Weights of a small mixture-of-experts language model, trained from scratch on English Wikipedia.
Size: 8 layers, width 224, vocabulary 32768, 114M parameters.
Experts: 128 experts in each of 8 layers, 128 SwiGLU neurons an expert, 2 picks a token, a softmax router.
Training: a variant of SOAP for the experts, 597M tokens.
Below are experts of layer 2 (counted from 0) of a mixture-of-experts language model. Rows are named router (the router's row for the expert), gate (a neuron's input weights, with its number), up (a neuron's input weights, with its number) and show model dimensions 0-223. Each number is 128 + 24 x the weight over its row's rms, rounded and kept within 0 to 255. Numbers have three digits each.
After each expert's rows: a language model's description of what the expert responds to. This comes from a sample of Wikipedia text that the model never trained on.

# expert 51
router:127113128115120148156110126104107151165128144170110119165118111137140148163121089140106105133115157136094172171140135087143130158135170166105105119152086154140087091118130123112097142160163101112093179084132103166146130102145094145111102123160095104154122145082105127133146131167119103116160142152123136133134140113169099133154102111168111105133103158135150114137133140140113129116157132130113101170140153133115098105160101143101147126107137123149093157098096108144089101127150139151089114121093152119128140123091104099111162137078163093115126108093121120162163102153138122174108148147088101114119143091083140130164097145161141111123150152157138126136160169092111147159128
gate0:106162132107100161121130122127119120115146155108131154121151142135083153154114155117136145149132161085123139166127131137119123152125086131154140122138142165177140163149136118109092112108146099071118121111117140151134134128126107109132078108155117158151141169114112148130130142158110155137142146163111140156113126126150135133141107138110139103104159163131184146135135129080183140139134118170141112164181144133114125110142143095129081126160084117186152090098095113130107133130135145143150108173157098138126095193152172170133109124101140122107093150126145071131123078152131116185118114146108104158109076133103112108121119108087119126116106147170109142103129125128132092153101
up0:147082139140093110106110109140120154122158105114113154160161166091136130099137149173183130135131131142137135132144118165117136152173131106142130152148109112115100111116123132143087139135143109130122122140098125094112141137109105129114136148111117124111090152132100152121119156162110108160114182140127139160145162081122123121135081110167141134162128093162118134108136106148148094147143186069113120130114110158114131154121137130113185127147129154132161145163118092133087120158078114112125154089105115096132144123078129096147142165138136106064173095116138150084115146130163105097195124123167130136161135143150104109149125170133140148135106153113156114149077137120153133140138
It responds to: Single digits inside numbers, especially the later digits of years, coordinates, codes and table figures, e.g. 1842, 1900, km^2.

# expert 42
router:136093139107116145158111129120104154159121137174107124170114099154133154168111080152091110140116152134086174162139125087134113153126154167101099125146097153132083083113144133102099128158161098100084173090136101165144129098140092148112105120144098106153120153082103120122150114168125095123152121160120142142118135104155112130163102118163099122137097149119154109139139146145115118125158128132106115163143152132118105108151101139104141129109147137153091161090096122150084102127158142126100123121099130128131145133097119112117165121086158086116127110091119112152161099151144113178119149141087103120116152092090137130163095143169132110126146168151133122132152167085117146159129
gate1:128127115100117134176165169135120138108137143165117145127133087135113115165147100182125158136142173150119151161107149118081119157096076100131095157193150125112139126117161118100120145141130152117147145098125173115150123138129094095138118093068113129172106121094109131135141109107130171091158173125151119091120163122104140094126090142136133140116119102142132128133159162129121098152168120096157118120147130135143139146123139089165128174087129097098095119151158143140174107113085105144098127149118146177103108117131097131119113103145126132141122153132122099078131153077151108131119149150143100123109164111114117121126122109120126122132148142170081128138108132094156091126169
up1:148132135102115131153097134077116150181149115133124163151144106138116118126116110131178132164150104098126119151111152134089104117105163153144104124116124053080122134162132102143153154179111089113147137148133112133132149102158100130128134180094129136158117113119194186162121102144127126130126142123109102132123149120130131147113142079149212147125110057142144139107120131147151157112121136113134114125134155064105129145158134128148104082127119108162140155099121100143125115135088106115129093132159131122140117156132114108147104128123116137151137161131135129129091098101091168147194133127130128184164099119098124128154101136113116142131129108119130157157122144124139149138099
It responds to: Later digits of numbers in tables, track times, averages, codes and postcodes, such as .529, 3:02 and U21.

# expert 19
router:168115126097161140156099116107101153166091167160133159141116128157125130121094122121100067166141149085110130151118118096126132117132155149072103096137088122127124083131147123129135123138118119123124131118107132149132109084157115143134117114161124114136138144112105119116129159181147091126139165132126169143096116102154110116130089128155095117147104163128162091140115137132115104094156139139118106154140149171090088056155115138101126148137161107171115164100129156112112112123144094107115115170121137140129157103093129134125137115107130109114170119093137153156151112178123098157127129128094131117106180091123160114174127156153154130132118146157124084131169154102172144151094
gate1:127146159126160109129145110103129111098153148097125132119091099147101112147139150133092124166128117094116123081121135143101130151068113134137187104140123122108115132133126123157121102122091058140094087134125113142117127137098154133140116164134133123139111131104096174122115104151125126162117120138144139103156096155121143111158152109081110107138088129071075136128140112161083170097157201130107108138155102143110139137116124111112129191142108129131096190101146098157088153105164150145091131112127136128114099172119140161190121117126110129132148111121099118156116110126133108098113137102103150129138152116136134137092118111156126108123140101174165141161107142118131102101134
up1:126135124112142118113095146146128119108100156123154148151137118152152172113150128130120115129125101146164097166157068138113140133107160122126120155091132115173107112113193122129140133106127111122148160142119071132151115144132118130099111097115183158122123164140130120135121155124101154134130131117171098134114129153133083108116133157113144149108136088097077112117122173106151108124121108133089127110130115119144167117159137145164137124102108113147158092164130148128119140172174124157100133109099123118112148132115122185119118101146145101157068154129097105106167096158134141162159161121118118118173135147126193149131127079155116176133154125107075142108129145141165115073114
It responds to: Single-letter or short word-start pieces such as p, c, b, sp, ch beginning a word after a, the or of, often in species names.

# expert 57
router:155102119109089179148078087126100136140105156176115130168134119133146134172099095157096112148115171130112160135137106085110127152129137154103121114158111140150104106110144136090083138161162137105083152103123110152179128106133088143131132137137123085150132142095115143143147137161088115106161121159151141129138112082161129142148105112151134091147090140100157097112146167134117097097143103143121122146136175149127108096135097132096153143137150139145088160092099098145102081106139119134104114104108119125096151141098123115130180118096162103140123122121154115137173124138166121170095143122108117131131128111098144105161094163173123140113169146144113114144148155108131138152136
gate1:145174134123142170130087091144131141145083137125129078144126133175174095150108122106068116106109119162143161137110108132141123124106116146120122145135143147122125100134134103183128130138118123169125150109122121100136134120130182102158116147128174121149095126137141138130132145134132098127069102109172151113113135104119060069148122099153081127160159099129149101097115093144109111134129107161135161148140120123127131097171116113124128106090117124096150159129111118083093091074170135140151148138136091123124092120129158134130115148138190172123131131116092107164144126131098183132131143141135103142134082134107106140107143160110167123115121098090123129105107140149093128126125
up1:147141101162124071121159110102123137114133135143134150122137129103100119102107137117112140120140129109139127099153168114137052129107114099106110145138127161139165166115112123083163152175137171098125120142124153095134147105158127121135128102106108143138168135123094122109097094128102187137128120098178106147141135130114146172133125130136127118130117129129063172128129144118135134109139152100141100135146146138115095147142154139119168140117130153092140124120155155137118106164139092089092097105069139149140143170089153121144158116113128104176113137117168167113141130123152088155135083164090143107141161092158123145082095148090067139153104141123148166126142148116124113106128
It responds to: Age, aged, born, died and similar labels in biography infoboxes and squad tables, usually after an opening parenthesis, as in (age 29).

# expert 39
router:116101108101159107117105106103089146121114125156096107173143098136126175143120104156110086125066150135100196164121108116132096155128121125130148126141095148127113118119179142145123107134119107128111165113114106146143108143158106115124125121144092130161134163124086113106204124148144115127167141133123121139108161138164100119167082134180100092144109129114166148121112140155181156110148131140131148130136132133079103121151104138131117170110131087145105132049082138121123097148123134137085129110127095106097128120108127131104135139123144110135128131155148117131158105144129107157124121139120080144101177105094145106121105117172127146121156159124148134157145167090147131156146
gate2:124124109095132100105102127156124104158131146150081145152185142130090144100136108165137122124104179097158132130080121143139145135147117101157149121102131080164172140147119142120148162122123135148103123106094098111147113127158154145154170112125115116093128173136148181123141136116138107132150115117144205116133111131169111129075142148152155148111105158083112079141103110111141136154117093117090095112128110182103097113151141139085119088116154147132136160115132134125094163121104127121114121153145151101147115123112113127156076135146099103151112174170140124146090147145134163157128126127099122142101139129117115134187107129131124083136144154128168150128148127119096097108107
up2:139146103136107147060152105135107151183125134147136063157151201098139128087127123121152122138131116072113089127176101157140145113100154123122149137138063161136145106125094182083096162108150156141145107094144113145118131114132096126109092135185136116107108132100108125170118131129133132095103121111118138126128151098118156139124142115144128134121131117105162140122089103099160175131116135088154150083132129140093143099126117118119199116150099121113120161140132163087136147144165116106151109103135173111149125096163127137132147103115146138142140124140120134121115092110129160120084129169103098144125134118161139113137101135103140132168136091117109128143123117103113140150103
It responds to: Capitalized words inside titles of songs, albums, films and shows, often after a quote or The, e.g. My, Love, Your, Dream, Small Fish.

# expert 16
router:141065115099159125148121125070103150154103161162115121137104121114151143137105119128106073143105132133108144132111145093158110128099144143096107115135114136146077106140120141100120128112123134091113148110158114164175117111175110143109095134136110122155096182101093151170151152149156127098138113160132134169125152125166104119186119134156115104123118152097147083103159148142121142073184148151125120129138133144108129081136120159111120151130130110149106141048103126120120132134130109161107135154107155145112131107114114134116145125081132115151138107094124129163136103148117138140133122182107083142113159110121131119135109155179144135110143189154118126128125157110175124147141
gate0:105153136128120168171120130139153133109117139100112115121142139116133161132065146156158142095105149110126139061138098148160116163120150123139099127111104112145126137080140149122168143101100167122123110128115133130118123166145121192148150178116125095164148159146117136148129158131179121098135138147173157099104139140120106102138109130156109127107163137090133126137117103107133137146105089124133156143148179068126113073098138134132146125141119126125134138106066139123123078147118109157170110149120141101114150110143160149138126139094133095197122106127110103139076129164139141119149133146113109115145121135157131156158068104152129139155131097131067140154115102111106135115128
up0:125117144161077136095116091145146118113123125125147095104139124162122121107108070112126155119108134089149133119138076114115126125118103157118127084138185142111088151135104158133097106106158100110107100106113082129155112163124150122175113117145149157105133093150163123129154138142141094162120138116107112135129128142162137154092119145152164142108123116127153155177157117142099143086139130099107095101113129093159149136118103131101141118143099155125095135132143085171146111182192084146128119158124130138166146118102140122111108118175131120152106104147127135113103106131164115172131092103137148120126145153129093100110104122096136093125138148130127159104155179173142072126096
It responds to: Capital letters starting a name piece or initial, often after a first name: John C., Sergey S-irotkin, Main St., Târgu M-ureș.

# expert 53
router:135106138121122152149124125105105147169127142172106115166113116150132150164112094153094108142124152130094171171136126091133121151132160162101102120148092152143096091119127132108091138165151098105091176085131103158141128102144094153126107114159103115164124148086105125135148128164122102111162130157130135144121132111158123136157102111166104123141102159131152110131146152150114130109163133141109113165144154138118099111161098150100138128112150130153089159096094135152087093122154135139080124131102143116135139126090120111108169130086163081118120106101114112148160093155141112178117148148082100129119148092084147125160095146160132108121141171151125124128158167082115145164132
gate0:125100127089123117126124126079104101178168127123129121133098100155164163130122080119106121141150142123093144143151141132139155100149077137167153118150146150158110094099157117085135097192129139169127168123156129115131134129090103136091141114136134137153119168086091126139117141147151073133153101132129082162139144156138144155128096138104160152103097119118139127161123133151113153131167154139127153163130092133114095113149131163167101081165120142164113136132101175132115097100115110113146161109130175096117123111117112142119112095168111128160110135108141090125151145101091121112130146076133142151109116156114089125104137125092118125123125155185132130155094122099138103150115
up0:131112143111125164135124130167105145142148080096185106123138123146049141098136143170147162128141120135100142138158132131159133095158142105078124135146091157099113153143131145149152149141106124106106113120117169180117115129107138139141095136147129133109108158133135145119113096107082159130108146127094129110126170129132106131142117166116158095136114101191140125134101140144118140165122109075153096108139117124117105091121147094146137164079124151096074107097131137110129097143167130146132104137071130159141157127154143095135127124147142095137146134145132120149148113090103132080063129118158053137145152119145103114154129110096104127138162110124152145157114103116130133131119
It responds to: Digits and dashes in dates, scores and coordinates, the word for in "known for", and name-start pieces like Cro, Mer.

# expert 63
router:146108127115100144162115120109111152181128129174112124160124115138143143161122077145090112129119160135100162172147147085133129153126154159105108110138093160144087096131144137109099133158156099107080187085137096164136131082138105148110103115159110120163127159094111136139140140162099090114158133156128141134116156114159118124153114107166114110149112154113159126152128132131114122110162126141112107152141151137112115115156096144100127133107148136156093153098087119152090096132158133130094116138100141129135136122084116121109157145088150086113124112101136112152156109156147123169103151155094100113118146092066147123165099144160131128118143165151141109147160170080116142151105
gate0:113137113078105124152092148140142131131146124142105134103095096121131172158149139130108125134131120131159138160123104141100077162193154105126139151071162160101174092111131128126095097168139126131104147092128120179129193107125145111090148155165095097133113165122124148107113153135138133128124098120089132149081141107128112077158114124122113129148105147151150112125127147120135097128112143155173123121133091150119095126116139150066111088140165126105097132104133144121129084103105130136151136115114124127154134107138102084137144107081150141120093157141132116117103173164148127124126134139099129137093169191133146122142101144120156124090146130104112081135142144091129152164119
up0:118114174081094172122107125130089105123096137115106111127112155130121148138112153159188120113130126118084099135139197121103142153131124130084117108100075130137118123133110108173118148080148143169111142110104142151112161170201139137133088106121106110112158098143111158108136165150142176117091128163139113127129167164117128127161133121147160108116158109143121118126153134156162123088137154078097074129114120099174117140129157116115105096132125168120113127150133115117169121080129134120099135110110118124180113119119125136159112123104150164138119128163139152117118132125063133120102167147120157161118111112135143135136133118140140099117150118141093097101135160123167105133128
It responds to: Second digit of years after 1 or 2, such as 1925 and 2017, plus passive participles after have or had like been, built, operated.

# expert 24
router:138103137120125146157125127110102151163128132172115115170118112152128142167124083153100108138121153144092165165142130085135127153125154178103106124145089160137085084120138131105106138171159100103078177087137105155146136105143100151111099115159100108158124153083101121131150126166127101122159121161137141147123137106163115146160114118157105119133092154132159106133138140144123113116164131135109099163146163136119097112153103153096133142117136142160095161089095128141088103135146135130087110138090141134120135124101106127112172131078161087122128114099129104145165102155149115171122147143089107122116151097093141124161094149162132111114139162146149114133165158092116145165133
gate0:112137091125134111135102127112132100122087133082138180119126156181201142141112094082116117124162112165135116123137096093111194108124162163131112109149181079133090143099101150104098138192135098124138173105131159159102121110114106125113107146109132143120168150102081116142132110125129147141161100131160126085118094097090115135133116141141164169137122147088116138110167126110124089091120139141158114084096124174136124141101124149154120156136142151114140155122107098132127130107164128109104126122121116153134148102155119139131120106133133098125133103111123125120149122133135135116113108114145098139132131099166090134101137103127159155124075121145145126124177197107118131139140
up0:136131116126148128117118128135159110150144101127138119126107145155163164140142087136117136133197119132136118138094150097097083121144094113135119103137133109140173125162071150137105135102146140158146112096138125121088128134093125139143121135120137098155161097148102103123119134122171149088112155166125144083138141162116125120131146093136127165148128142144171096096132157117153081128120138100131116136090162116139119179153169131088137123096126110097156148096152136152099124090138106142129132096140100122121146136187094097137149169165097135158167145112106125174116072079101101179134115136117118114138142117114138166134136135158077125114150089156118098134114136093145103176151
It responds to: Second or later digits of numbers in sports league tables, track times and score columns, such as goal counts, 4:12 or 19.

# expert 15
router:143109162119141150152109095074128140197109143154112120177184129125156126124089109177110126129136145126120172152162131103109090144121130162095095107142105145125129121073154136118091119158122096112121175131150102150135098092118106098139146107147126112175123130145112133158134111138145115117104144138151150120122128117135085148142117101131085117153140129136135149146153124171160147089151100141121092115162113150140095093111104135094078122085177155154108153113101130146101118159125124144078119094122136118110143123082101125114174145094193094125110125134134138136177090119150071136121119120101127129084147104132121123162122141135104126133152158148151117132121141130128135140097
gate0:069135148136093122151131135104106172116090107143158109100099146142108111118163128120158117163143123134116101147136178103180177144112100107125099148157172175143138145129109122133146130092129103143160115129103134130124141125093132143153109174113127107099084113143180093146094129124164108123133118144126139099117139114131141079114160154131091146125165133089140125102149121133099158076127143124165102119141134125124143129116086146173116133114123119123110130179117132167099126104129145102109110090153149154108121119123122104125154102153132098145078098100133159165164091130146092108139161146121146081106135134130133097115155146108129114129109152174154183194138095128137112150135
up0:175116119109120152152106098096114168133113120158087091117139154128110138079148163157099115150108145110158138144112150134093127127129174114126075114095146131140100159098135089147140151153098118121118151099140108121112114145128122110116143110145153070116132151155124136153130104122141108122137121118141160101148105115147124122082132131164148128113211170112149115164135128128147157160086170161107076118120098134109106115080116123131099159099132166077138139114099116150130122134159146114156171103186125140114166150121156110158093109112156136157124114143163141144122135093095156069153134119169144128133157084125146129107098155155140155147128135124116133144110111110135097144121
It responds to: Clause-linking conjunctions after a comma, such as but, where, when, while, because, plus the digit 0 after 2 in years like 2023.

# expert 59
router:111092155081107111168136083113097171145135132146141126169153136173137133130112125117095110154080155126099154159129119089136138175136166118063135127138121126110106138129146129096122157128123079118109185100108124162107105124157113121102112111128093123161105153070119117136153127179150118102163144114139129129112127130188129151142134147176130138126060184109143135118108134129109103111144106118145157159136173144107103126143133147117159144126131131174092134112104129163122088123182109104116112152092155117092167144123134137122129126111119124127111083122118095140143093119170126170155134162119125132098156108113137155121093141133123112154163125136145136134121155111148161144099
gate1:140085137152144152123136117151163127159153136093157086124116128101085108176159104149147101133110119141135131106088122104150129065121158116153173089163147136108153111118156156129180140065153147142117107106054186116095134120115127162139148107139153107097165088143129132143120098127109147099123085138132177122167123176124116098128126124153142123128151112124139129120166125180162110127136151122140128157146158153097169115134142128112096139151121129115105160095137145084119118142156146138125153163117146147121086116120106134118166147168110176121103127127130130121091122172155148118095160118126100136111104128109132130127141148131090104145115125134123123141120123145159089115076
up1:147147135118128161149140163113112108142145104156132111130150122154107124137115155104096113092164123126124088145195106131152155119140088136100131131176139133125150101105113099125098120135156139129125108126126120119115178122139140143138139140125089158131122130119147114132147136151125137107139091096160154107162161152100127130078095140103116106168142118141105102144117162138119192115118082126139129153114124107145124139096085139091156130118085134066175117084140125139148166097097098165104137061135133183162166097095155131110141149138160095155108134148109134135149150099104173127143108111160110144117092113126113179111149143132162128099147117135180118166117153112108121164127
It responds to: The articles the, a, an and determiners such as its, their, another, usually after a preposition like of, in, to.

# expert 7
router:130130102101121144144130124082095133192130135137116114128169125142139171172084104136109108113112134129120206123131132118136110126117150143133098100122079153119108106105122123131133128157160121103100167123114111155124109070144090129112098119187108097124116151127133092165128134140135094131146137131173131149108157122155093132128098110163136092119116135112131101142157098131134128135138142152115102143147133135151128113142124173101119157105164134157108123114097153158103133129128105141115114128109092161127117099115112122122123130055174116135152113096130142142142067165131112106113145141053062120136126120110153160183094115146129121110128161118158109117146142132127191152131
gate0:108137163142155141126134154112093148110138131139120120129094122114144114118132112122115132145083127130119120147120140123121134097156102131123131088128110129135112126111142111126115133072125157114121120089109149148087134118165096133124150110099099127137114135131156106139163182149151127112127094106129145097102181135079085111143087186104103131092119109189173137166113105154142119187130120117075180141155095104123104117146116126181115120139160128137175123165115133136116156138125101090104138147117096108119112133162135109122148140182123119133134115133105146156121105130124156059129130146132175116122193096118162110104123105120116164160111132160159146163132134164093094135093
up0:140157140153058176093161097185138097107100138130133166159097116126158151109141144072131125117108111104160185135126110121126114118100124066144109146108101141146133101149126124093099095124119131105176101153139129141130145146109170142134129118162128126171143143128107124153125133141124097126131106111132095155134107102165109131123136108095107125125176059128099130098152114134134136102100117127147106128162155139145135100141166090148125113131119108125112159089143116120125140107142160108115140131120113133141099108167098173119149190094114144156133146116122107068148134105174105191141140121129128117140103127134140151162144179118129103111152119102162132130163124101115102105120
It responds to: The digit 0 inside numbers such as years, distances and scores (10'0' m, 20'0'9, '0'–1), especially in tables, plus the word million.

# expert 49
router:164089080107127119127102090061087134180143133146054110136163110150138175158118098148118119128109133116108152137144104123145089134098151135126110130131121158118082104129116179094110120172138136134094182110149121140133144105151124184137128104143123124134099132105092127167138140130114121136134158153119135150137110107146142165131108137148130118145115132131139103125143140126157132130138117130123114130159143126133113124138122162081144123116149151139127146102099129147129130121125119146109085120120127130131143138118087152108144168094162119101105084075113141182138084136143111216096118124076126110116150092116133140166113147140152134101155144153114113102130159090149190151110
gate2:165185147132118140117122145113158109160107121127129085124153130127165114117129177147129153133133137123068145143120157071106156138155111134141124107098143142114055157105160130121134106145156135121098139117164069163094114135157129185125117089116162139116143124150111107151149159063149124136092144119179131135084113124129126148112126157138093150154110094096165114103144065141122112146119124140145133143140146150124116121171090094116126183150102138118133090117088122130109134100145140097118098136158060103155099122156148097138130147154127114101123120096128122121126131149137136153125123113154142149086106164139126113100134118118112131142118124112183126138143108101173136129133
up2:143128132183128149113126093116130133127099174121148110107129159100129065125122124127168148126112209129113121082163146112150105145117148116123060110142135109099107140079129121136106095172148158143142125073143141161100110150146137164149089118136120102110101123134162165127122148133114154091122186120152113120151162131159139122120103110121144104127122147097123144156110166077122140074098115144128120141146145083101114140123135142113138132130147148122131139137087119158078125085149180158143084114135128168116114134106139159130112133106087110150123118141133133167124070143125125117150086153104105111117116123124137158140105153125120139123137112127100154193143131094119136121153
It responds to: Leading digits 2–7 of numbers such as dates, wind speeds and scores (December '3'1, '4'0 mph), often in statistics tables.

# expert 33
router:167082118121148142143144136085107125156112155154071119150113111152128139133127115143106095157087161113093146154120169099141095151107139165105122111151111166160096109083121106142119158142127099114113145055128148140131093110141084142111126133154119097163136164129108150126146100169161125112130112132131117135118131096154089113152087134160100108109128130097180090140122139133139160083159161146141117145127134146085132091155115156130113158108128083149081153076096151122102109121132153152108144119131132115139137108112108142123144133095142113159139106129171133160130106171111126138110119164134102139070166103106129115144105156144130160096164143131108107126134162113149167122157
gate1:134136114106198127166106105125176131169137153164113153115159124063099135136140099109163161101124128145095123105104114105113066094120145132136137137147140096143116100134097140156146155168118158107144116170137138144119122129117117128101094132139160146134103115114135079149119137150132107112136174103096171116117091112093128110144133118112098170126164101101118137121171094083157114148128111106196121130161105131098155146176107107107144113151133115084128104115149157088158156134163141171114097125134139115142112144122125118124103150086140149091104106084153128121139106139172147144163118118114141105154127119141105153105116114096146120127144112144137178152129104174133129142132
up1:137154127122161112136172117145098111078177090131136139127103192143132160102125147109075142122172122137120082136138119097151088119142125129141109108135148135102144143135143115105141114156131124120150141144109127158132119135141154162123115167168185151131108105155086152124119095121110141142133101159089103091092115114167194136165111138114131145146146119064126145105102119095067093102111170142188103091090146108101124147140121116157123145110122128159127138155129141121103152107114105113139074132119112151108137144154143134128165092150138114175111107093115095106135161153153159119127098176138085119122132120127125116134119098141120137137120132171121136113165105137120133152144
It responds to: Opening capitalized word piece of a foreign or unusual proper name, often a surname or place, e.g. Lep-ratti, Tur-ville, Cyn-wyd, Ar, El.

# expert 50
router:145072132096142151148124115134123149166081169124137137163151134131127136178124118129115066137118162136116191135123154100144136172144183146122141129132083160138105114129121127115105177148182083089100162114157108128151104125142057123131097127151124097124142135123066147136134117152103114132161130196104116147083139119123130157141110107138124092120130118139129106135168147144108099107141116135102145142121146132145117106141113174109154109102129140174112150114108113160086114131129152145105150148106115121092130110117121106104164104083141078100107128123119122139161064147135141158085139142103090121105137114109111137154130129141151121107148150156145131115132165106126132136138
gate0:143149149139115165137135124145132077105107116099142124144131110136131137130143113148113154130114139157104122148136138132150138115118112073100087101128107143114163153132124139120102140142111157110213138160165083153146132145125122137123145136105134115143125145145079129112145088137139104085128098104125126152099157114148140115121124156093156134140112107083130152131145168157094139118137121125152105110128131076104152112148138198142077118136163111102076120139116144136112148095157105175135151133110161102106120125161140137156062169110156161119145103094128156122109165090139119122165184121140157103098157144166132149143103148142085099170159136115098143124132160131121091108124
up0:099112162145138163139148110110105145173132184147103127133166118114132169123147110141104128150112146135115104115097119159111135079124134156151152185169112120131146121151125119109138099094160127127129126105146114143128119123127123127117162122154132072093103133137133125155162121105105150142147176150117158121184141130126147094125117135138102118107145109145083101095131119120096173098140080157143159152176136128150074135128131132130130091130067095162109143120131146105106128155099117089126107162098122127126089101083158136074149058125102124124105124146123143121139101132105147157123153135121133126186163099125181151163112106134131112127123147109120088109145153099131112144091
It responds to: Later digits inside four-digit years and decades, such as 1986, 2011, 1756, in dates, citations and taxonomic authorities.

# expert 54
router:131105129113124146156122130105107158168131141168108120174114118148149151160117085148097105141119157131096174170137128085134124151132162162106109122146098149137091085119145121104096130165166097101086174093130095162139129096143092142123104128158100109156116150081102119132145127162119099115158127151123152142129134104163108143158111115164103120133096153118156113131145151146115122113161141132108109164151150124103097111150104145101139136109142139158091155094094119150082096127159138136079114128094145119128144127092121111104168123082163086118133107109126111157162097153144115170124151142083114125111154098088137135159099140158139118120142163150122109130163165091126152163121
gate2:130105136168137128134170139071135109147088111095159138156134151174148125085122134193110163138118122097144177120143122099154106113161107139144142109151112109155110111133117125094119119137110118157178133131140130140100106098192143100109109108174122102140121135133159149159099135132147121111123090142105119151160125130104134131125084115142110158129088099090106171138116134154115101134119129083149127148117150119097107136156101106132163113143166124147147124154153194152072111105144090137136077166152128136156124152148140117133148121116141102132123125080128118110127176151110150144159159177145148124164113134144116162121097139138140171131124114088085097102138131118102134154151
up2:117098087144163123116144139149116084124143145101117094105120126150165125076095133098158132133124130120157129102137151074174134145100093133184138140163130149103135081122116123068106096150118159104171153114122112153161119128116109090153119151174131149095128101132132147109097110160102194126096147122116100128129137089132144143106136118129139136126110169115088109124152120163109151141129101121097150104128104132109113119147166164161141144128161135185125115117137127149168120127114110130116074092054122113149121144097138150118090154124117110161118152066120133107133124142101172129158127126111132151133150119128140138096100126085107102153133112144121118120135180151119094137136
It responds to: Indefinite articles and number words after prepositions, like "a month", "an organist" and "two", plus sentence-final periods and hyphens in "semi-finals".

# expert 40
router:126133081134130144157125123126101144126125130159128121154151107140122125152096122157098135136141184117124164126134110090137108156144129180101141066187120128101108120140173136128086129162131125133062139117133129178178123104113095134136130089145125121140094149094127159139119162135104087126171117143138151157103169099122144116121112100144145113188117128125152156108116118143145122111141097110087138126138161137106098125169111146123142136110132133127088140123115116129105106093144141153123135144114092171131143092104102132073170146108135105134089121126165086125155107145142092143127168141115082115091121095107175140131102137154122134161147113132143095112169148122135156191140
gate1:089115069113185128110176159159136096138120152125128103134138097087139157141086134123112118111136134117122161130112072112094148131119093133133107162084157113144141178134099122160122115120161119169127140141109120128148154129158140157090151136132108152104129133132166158087103148105123119113131126137110099152143092097128124093146111122084157111127144146130111147124116143148135110098095161137125120147111140155142135122150110091108094125154109150157116093110148130103133143182112072138140129138077075115099084119144120141132129124105173158146170149127104106085112100153171133137164147147115110125117096124108149103088125129134120138127150108128183177098139111146117163120181
up1:143135159129093137137112141124115125084080165125115175109109136138070123108159126107123110141127116137199134160152106142135093136089130124140141114135060173111129099143106120129114148107126140139116104167146124121144109177181126139115113129117131096133183123143104092153136130122140161112094140146165114133170111116154107158142130157130137147108154135106119106127120108093114082101113100133072091121123107106099136118080141145113148084124152081170110168128122119093120143162142159139100132121177174142120157102123157115124110139148116088159114112146129141150140097109118098095164119111123110140124153100145079153107113136112134123142084174124098155152129116146142111141096
It responds to: Final pieces of split words, mostly suffixes completing the stem: -ating, -ation, -ment, -able, as in distrust, resentment, disable.

# expert 27
router:152099099085127135147124103077113152135119120143099106151157118133131127142098114125110131146095138127107165166139120100134124151142157195111139124132076132136132101135139144114091174170152092112097133111115091150158112116125111128130141136161093078147103133105104151157148137143104098117135134143133138159142134128119123160157099085141121125126098136143129137147128113128122130113136130145117125122164143116131085099144072140083115132080168124148112152129107117142101109120146148136106127155099122131122159130084135114137182102096170096117099128120110098143176081156160124139143198119127101105129115087107138097147114138133164140145144181200150146158163137102144173145153
gate1:117107151106128120142137126100156134112100083136099114113155107143114139126116095124145121107160103081125149117130136126129138111090120125150140169143137122084174134139123105130125170137142159119131109109130150116161113112182157105101165135113099125133106126103155131124129143128143122107106166109148148147116148123133139125080129158123122117134147161153103111126138116105082165122120141031129128115106148134088109098143091124136130100104164140170112147074128126132116123106134143136109104191114110176086120170098115164100145105095144131113117153153161114082107150173145110142126152165095131137161139136104188111112129141160061117140141116112170159152115104129147157088118
up1:160108082147135079134152134131148140120127137107114100144193094127141122139113130138123116163170095095166119143130095165163130098145113143168104111141116104070135143169138135122149133116135108120114133100144161102117135099148130098108151067150126107124116138131114124149097104153094111127123130148126111164121155137089128135114134144120145096120130150152155126108129104110110175136082128166104148149143125148122099142096088175072137117155107141123070099135117121097119087165127141091144142155119147143095146139184128144161133123125105146168093127138133133143149169136137082106159152135145116146130093145108129119090156155166083139099148124143171093133125119137110192114120
It responds to: Common abstract nouns after the, a or this, mostly time words like time, year, period, way, and same, as in "at the time".

# expert 22
router:155139102130152132147151113090109126136108133183110153150156099136118113145085103175119070140107169127136126115122097087152101124104141155111119124122100120141133116145146149113103145135176103081101150126128101161162128110107096132130113104141111112164093139102101091192120143148116109114201152146129150143124107089128124138149076109162085123127102147119126117137129171125162136144120162172137117132138157123111053078126112143104140103068147126150133174122120121126120095132140161163129116148120097123135143111114086109104148135124137105109109130109141127138191111109181138147133169147096113082111136121114110162139126136164160145148115132143122121136123153126119139145132
gate1:157125118149162139152143108101118144094125100107143128152124144126115096154150155129141139130144062126118141162113115115114120134119153165134124140063131139143123138103153118132123146134101109104153121122134117126129112158109111109062092146163139116127137175127123161138101186135110144124158109126123148108124122138092124143134163116148107137120126104144139144104098158126158130105180142194138150115109148106134089142139121090112063121145139130092129137115101143105167110078118103147161169119120099104142158144144115179133147130119124117122166156125132115180142146122099117136112134098165105121115091112130141088121135135138149159096067116141093102171117082190100171088155
up1:129089116136175155141101124134073130086105118200138111153115156152113108103083132150137136091099132159168098111110140095119139127151118094138102134105131126120173136105134151150134108100104145082114157143101126138087073181145154149100096133120140101053156105100106136106129126162127134133129102173112146132135115137124169122118130160097122157132167103120099122129152131126171104167120126161146130140141105090118113091138175117099082127134145136147161114100106136123102108107125119125134117141145104107152116123161099125158163184127129118117126182138176143140098111152145106127125118145106065100096123120150160121126132166144115120124124146101104113110148153138112115135134
It responds to: Nouns for sports events and periods after the or a number: season, match, game, tournament, round, innings, group, title.